config.toml
n_layer = 15
d_model = 384
n_experts = 128
experts_per_token = 8
d_expert = 96
d_shared_expert = 0
activation = "swiglu"
moe_layers = [0, 2, 4, 6, 8, 10, 12, 14]
router_score = "softmax"
normalize_top_k = true
routed_scale = 2.5
balance_loss = 0.00059
balance_bias = true
router_z_loss = 0.001
router_noise = 0.3
init_std_router = 0.026
lr_router = 0.00121
n_head = 12
n_kv_head = 12
head_dim = 32
vocab_size = 6835
norm = "layernorm"
norm_place = "pre"
norm_eps = 1e-05
positions = "rope"
rope_base = 76100.0
rope_fraction = 1.0
qk_norm = false
attn_scale = 0.177
tie_embeddings = false
parallel_block = false
init = "normal"
init_std_qkv = 0.0218
init_std_o = 0.00398
init_std_up = 0.0218
init_std_down = 0.00244
optimizer = "muon_variant"
lr = 0.011
lr_mult_o = 3.0
beta1 = 0.95
lr_head = 0.0246
warmup_steps = 200
schedule = "wsd"
decay_fraction = 0.824
decay_shape = "exp"
final_lr_fraction = 0.05
batch_tokens = 131072
seq_len = 512
doc_mask = true
train_tokens = 2318000000
steps = 17685
dataset = "wikipedia_en"
Below are experts of layer 8 (counted from 0) of a mixture-of-experts language model. Rows are named router (the router's row for the expert) and show model dimensions 0-95. Each number is 128 + 32 x the weight over its row's rms, rounded and kept within 0 to 255. Numbers have three digits each.
After each expert's rows: a language model's description of what the expert responds to; "mostly gets" lists some tokens that are sent to it at least half of the time. This comes from a sample of Wikipedia text that the model never trained on.

# expert 30
router:101121131146062153127090096158101168183120105121139156063136131204064126130151159119089088115138168144107099094181076126158103122181160159056144137176164086118154157128170167156117107050093089066097152127181094107121117172073122133140087119108116127070090136153076112138106127202116130106
What it handles: Short syllables like ar, ur, al inside foreign proper names and place names, such as Tod-ar-odes, Serd-ar, Hid-al-go, Mar.
mostly gets: "ur", " Mar", "ar", " Val", " Kar", " Sur"

# expert 26
router:113127115121088160151124140126105158122109132096146150092138156123129200098070124107135102120122131146168142121159163070145077122154048141124117145111127103116124086097145158127186097111145105159119128134184073117088105135076113160157165100144157136107137100110155114063120128192190102124
What it handles: Nationality adjectives and country names, such as German, American, Hungarian, often in party names or medal tables, plus Cyrillic byte pieces.
mostly gets: " German", " Italian", " American", " French", " Roman", " Liberal"

# expert 50
router:130120121147107123152115083077139151138135157066118181145128101156114130151154118126100098111092077159172099146148072069114089085218081142139115167143156121116156124190152130114126096099145064128131094155161089142119192133110101163076133162137142120122031099157092124090077143140175100065
What it handles: Prepositions following a verb or participle, above all passive by, such as dissolved by, voiced by, since, against.
mostly gets: " by", " against", " after", " with", " during", " from"

# expert 51
router:126178128097082122107128115109149131191141122123103151164084086175083116131139121148133133108099129109103118118131126082134121093097125125059097185150115128089133161147155158145136081066202121066134078129071113111050154140121170129089076151143184129084064124176092136148134119152107158127
What it handles: Word pieces and accented vowels in Spanish, Portuguese and Latin names: Alv-are-z, í, ó, ão, Mart-ín, Aless-and-ra.
mostly gets: "í", "á", " Brazil", "ó", "án", "ão"

# expert 7
router:129185118134141090155110113125124132111127136121102106129154139110159127145139167113192139125057126118189079106139094063141119131213106156089099112166099120103177155103132149129114105123126138095115141189186154089147116102097138167157135105175176154116143109149118117113158107127126082134
What it handles: Sentence-final periods, often before a paragraph break, and decimal points inside numbers in sports and election tables, like 5.61 and 0.11%.
mostly gets: ".\n\n", ").", "ri", "\".", ").\n\n", " tri"

# expert 31
router:126169149164105162123151118103094153164141170095094153094100155176094136140115110097117133114093178211185110128107189087128139154186143123142114164132160141129195142185135160152183092090094089118173122131131130132130118120141121149133159130141173111100128090176095116136140129131087101097
What it handles: Pipe separators that begin table rows, and capitalized opening syllables of proper names such as Car, Bar, Har, San.
mostly gets: " Har", " Bar", " Car", " Sar", " Ar", "|"

# expert 3
router:135118115149099115134146136058098091136162121092108180151113197104137148147121168127153112104122117171131137189140107137165131108176066110065080119168098069080155132150108136106159087091160108117125113127105161076106185145162138185094098151110134138118139077179061121096046104142159129076
What it handles: Commas after names and places, mostly between city and state or country and before list items, as in Camden, New Jersey; Carole, and Lisa.
mostly gets: ",", "),", "\",", ".,", "',", ",\""

# expert 11
router:147122086121123123180128120074112160121206127064091190140131149150115151146103166091184109130088164119121126161167121117126108147158098150113121207165106082103154118193149143107159113115171078096124148127119102109081156093125132150108121107166159139145089095179133103069055061141135084075
What it handles: Conjunctions, prepositions and articles inside ordinary prose phrases, especially and, of, for, plus verbs like provide, create, prevent after to.
mostly gets: " create", " provide", " increased", " rather", " prevent", " especially"

# expert 25
router:093145162137147080160118103128070128171195141131123153145082125127110094163079149096116109099143126154172138139156136082149126110133123119126115151155066097102128090145151153154150062122151112107107123122176073146137179127117114153127126159140122162087096102166130132101041189174149145030
What it handles: Nouns for people's roles and relations, like player, member, coach, Mayor, father, and agent suffixes such as -er, -ist, -ator.
mostly gets: " player", " members", " team", " member", " club", " Minister"

# expert 34
router:153171124146137112193090127125097158197141152140130139058138196139153146176090130072125115148063085150093134120122106120178103129197084161153092159153116065089116108148126153140149046106126114128143104134161083100121137122116112190099109135122168130102064076118108113117089059134089116139
What it handles: Capitalized sentence openers after a period or break, such as In, On, As, During, According, plus wh-word pieces like WhatsApp.
mostly gets: "In", "On", " However", " what", " how", " During"

# expert 8
router:146172133119117120129105146095112168143148111091101201113121117198069201173071110122141102160064140177122086154149121045176075129132070127054096155109153116071122153172113172140108122104144154152149039214158139128121154127101127206123116109146098158138091103147108143087113151114142086120
What it handles: Fragments inside proper names and table cells in election results and lists, such as V-at-ican, V-isc-ount, Per-cent-age, Turnout, ±%.
mostly gets: " ±%", " Turnout", "/a", " ±", "JP", " Majority"

# expert 15
router:087148117116112094158156125110104166138153152108137110104116110162144113141125154097145062106112194170175088192118152072141100082129117177086113151142065112134190113115153139128141145091142090076120129124173108134106114138122152121147094164175107122099114116179131077125151180114128140082
What it handles: Pipe separators between cells in Wikipedia tables such as sports rosters, schedules and filmographies, plus semicolons separating list entries like transit lines.
mostly gets: " |", " —;", "″N", "};", " MPC", "|"

# expert 49
router:158105144163124135153131121093114149117139079097070146141148167196096140190135124127137095117133135181100106148088063095140165107128054126123124128147112112120148124117116168101157099076130137167115108159153118084128143101073088199111103154121110167101115133147087121141088159174151147110
What it handles: Pipes, commas and digits in results tables, plus unit and label words such as votes, Turnout, km, days, Party.
mostly gets: " Votes", " votes", " km", " yards", " days", " Turnout"

# expert 32
router:130175122203082141150144147119111132145150150051133155124146122168071155144099123130190151064073131137139105144140083144105136154119099208090088119162081118143137137184148152141177122118170104108183093144165103105121160120133129168153121142153128100092118114175078098155146106183111125145
What it handles: Colons, opening parentheses, subscripts and coordinate symbols in infoboxes, chemical identifiers and asteroid tables, such as ft (61 m), CAS Number:, _{.
mostly gets: "′", "_{", "°N", "″N", " MPC", " ·"

# expert 17
router:122179104196069134145119112127107143162147112069073118115097148180088138120107104073123102152099132147144123125113151107157101094095131157032091187141096098116152126151173161098181091092098148107149147141166145137112122099159144146088072132127149193100124096146128106157155100155128067141
What it handles: Word-initial prefix pieces and ordinal words such as pre-, inter-, mid-, non-, third, Second, plus middle pieces like -ter- in midterm.
mostly gets: " pre", " third", " inter", " Pre", " late", " non"

# expert 42
router:098141087097087143119052122114135087146130185065081188150136152138101163164102094120166144135118105132167103164108119113114114129136158126062072129143118111098156050082172172134177148114129114134154138166153122160061191120125197148150143131146133120101146163195134124150142130131138095142
What it handles: Bare spaces before numbers and hyphens in compound or model names, such as Dash 8-400, A319-100, Gram-negative, wrought-iron.
mostly gets: " ext", " dep", " port", "-st", " conn", "197"

# expert 23
router:087143159115134150147080121081074180150178157117134130160063129136059101159092112110126172087089122154151095111148088051136100087168096157091159143080124114124128124181133153091117108154162118067130118180198155116121139141114162158111156161166143123143030115130124035094059084139165082083
What it handles: Main verbs after a subject or to in narrative (had, won, took, began), and words inside quoted song or episode titles.
mostly gets: " have", " had", " won", " began", " took", " worked"

# expert 58
router:096127121181100135161127099181094157144189112090123205125121093111148184140090133140167071077088095146127067128141136108139148124162064128095092153173134114127111099194139164116146101080188149150085108182128117110108132105082126137036134171124156160089136113138104093104033123126172079092
What it handles: Single l and ch pieces inside foreign or technical words, such as Saccharomyces, Hecl, Zachlumia, plus Sch, Arch, numbers.
mostly gets: "l", "ch", " ch", " Sch", "Ch", " Ch"

# expert 52
router:107151120144142136190138148097109115143138137129121127078111119130085142166109099069129099130138084172163108156092173057167110078149102179082125155164123081109187127099109148130134117128170133113133091119153151103149100139152104172119143102090101145081024161176126125104100123088129143034
What it handles: Middle syllables of proper names, especially ard, a, as, le, in names like Bawardi, Govardhan, Bombardier, Ghantasala.
mostly gets: " Battle", "ard", "ala", "anda", "ada", "alion"

# expert 35
router:096204129154091120149108133068121139145150116075121147091117179146096108134092070146175151116135153129133080169110114092146126112131109104116140107109102090044179089149128151152152100134154117104169170125204077089106184127112131154097091092127173159078104114188164090137119094097147073138
What it handles: The article a or an before nouns, plus word pieces in technical or mechanical descriptions, as in exha-ust, 5-spe-ed, f-ret-board.
mostly gets: " per", " a", " access", " engine", " min", " soft"

# expert 22
router:095152109121036115166150150064111148138162078079136138126098232157110155170093103104197143088127133127135096148156156115147138110109148131087100162116088076114162119132165162098164149099125110096122103152189095069101173117085176115155070115158138127119116120203087073090150119125116100119
What it handles: Mid-word pieces of technical or anatomical terms (microprocessor, parietal, anastomose, parapet) and nouns like development, design, project, construction.
mostly gets: " development", " design", "rop", " land", " project", " process"

# expert 9
router:118125120135074172111128121069124168154207102108142139136137095175098118131092126057125097107105118162095137122127112108154095051072137149082149141190150104092202180115131161126134068084101164082095056119128107046110149189054154144152109096119182113140109139177138101094145104114129144079
What it handles: Later word pieces ending place, club and organization names, often in sports text: -burg, -ton, -ville, Las Veg-as, Norm-andy, Defens-or.
mostly gets: "burg", "ton", "burgh", " Goals", "ville", "berg"

# expert 18
router:141150106180068129169089120108130130163160152096095108116093153177162174110123155133140153140115135166199091185098131155173142112134098170145107147121049070100123093187161150100187082182149128114098165106165096139107141095117133158126114113126150168081083084109052072082139092138115125121
What it handles: Function words and mid-word pieces in biology and medicine prose, such as that, which, is, ar-ter-y, kin-ase, b-acterial.
mostly gets: " that", " how", "hemat", " dise", " fact", " That"

# expert 2
router:129205093179141152141125144053134166109174132161129103112148157189146128145103105069184061142105112142164106170080143113125119117109127161084119118160096105122161096171108155063139076130164080072135080118164117087132170128139126125166142109151120175113123089181161132137121141094118147091
What it handles: Word-internal pieces after an initial consonant piece, especially after b, p, m, such as sp-and-rels, m-oor-ing, m-ars-hes.
mostly gets: "ild", "ø", "idd", " hand", "urd", " Genus"

# expert 47
router:144149085134106080132113114073160171143131190113089157109104156132134113164088146100137098097125135134132125133158102137123117106152115118058137152102123175099160107116140159089155091149145120089132097127181090062138134156141075085143161138107202125122065123180075149111120126106167069134
What it handles: Nationality adjectives and sports terms such as American, British, French, League, football, especially Major League, plus the also of See also headings.
mostly gets: " American", " British", " national", " football", " French", " European"

# expert 1
router:044164107141118089166099130054129152128122215096106124086120122152114114170126087112189121115122119126131106200174121090193087115131152145115086152087084147094147101122175155090140143127124126101108133134193102107123177154117143133080145137136120152130110116160127125157121110214101061075
What it handles: Nouns for films, shows and awards in award and filmography tables, such as film, Award, television, often after Best or Nominated.
mostly gets: " film", " Award", " Film", " television", " book", " loc"

# expert 24
router:149110135131101159132080115134095150204177143081145130118127154152123210131106157115163111102106083125140110124102165105118083116136112111106189129166083121129130159131165159108143047089190106087149112121180138088116168088176162091114110134156102136147100165159165072090123124142147138121
What it handles: Middle and ending pieces of words and numbers, especially Latin taxon endings and medical terms, such as -idae, -ensis, -en-, -al, -etic.
mostly gets: "idae", "etic", " mm", "ensis", "en", " genus"

# expert 37
router:099180127153112107082087114141155180115133141087099093097080128172150121161131134141195123060102102132130106181160108127121071111202133158086047146106142145137125101126218166109105095094150110128138059182124121105100160160086093154107098183141142146116121126149101126095098090121153107097
What it handles: Lone space tokens that come before a number, such as after aged or a table pipe, plus year prefixes 201 and 198 and currency signs $ and £.
mostly gets: " ", " $", "201", "202", " £", "198"

# expert 27
router:101148131128069170185120137164113140139132129082092170097124119209117148142107154087151080144126094138156056189135140069146140126167089132078096122117130042125146141109147138125164109103127110139143072119106088090099148142072178141119075172129148147116117124188160126127168106144108122104
What it handles: Pipes and blank cells inside numeric tables, especially election results (Liberal hold, Labour, Turnout) and sports statistics rows.
mostly gets: "ab", " ±%", " MPC", " Bab", " MF", " ·"

# expert 60
router:083095164121119092127084145086125152140158146115169164112073143181122171137087141110158099107140100149149091121154133097133133145165137074070114099132082094084183089101163141121153124092180101070170089141135120067162168168091141097104153110134115144119082105163162106096109120130156094079
What it handles: Words and word endings naming sports, instruments and performer roles, such as guitar, footballer, pommel, bowls, chess, saxophone.
mostly gets: " guitar", " football", " footballer", " music", " rock", " dance"

# expert 39
router:087159130156130112113066109092107103108127117136107124103128124163120095186131177075135140086074079214165136127078071091137139125199138190086150132159131069142117196134181161137128068099138132095166064168121128074087207152134141185111096176113185138118113097158137087061074109111137150042
What it handles: Past participles and verbs after was, were, to or be, such as used, led, returned, ranked, plus as in "went as far as".
mostly gets: " used", " led", " returned", " return", " signed", " awarded"

# expert 33
router:122097133119110098129084168161110177168180143113137119133111098136114128145132143109128075093142103117136092114182133115107048101135139109115141162185078114092161140159129162091137163086120091113152102127115083133096151169077202149098126197149126152085021153163144096094132120149179157104
What it handles: Word pieces inside people's surnames and given names in lists of players, cast or candidates: Schiav-one, Bergqu-ist, Mur-ray, Smith, -ović.
mostly gets: " Jr", "ić", " Smith", "inson", "ović", " Clark"

# expert 44
router:073165155068084046137064094059084124112160130115141132095092167136114189221110139125133075109111116138164084135173162161170094101120139149128080096122073166110150109077152144108201099103175148119185151121139144084111124097111180157058175149088156178101121146136089096141109120161168085086
What it handles: Words about music, art, books and awards, such as music, album, Gallery, Golden, Silver Bear, plus some common function words.
mostly gets: " music", " guitar", " Music", " album", " songs", " book"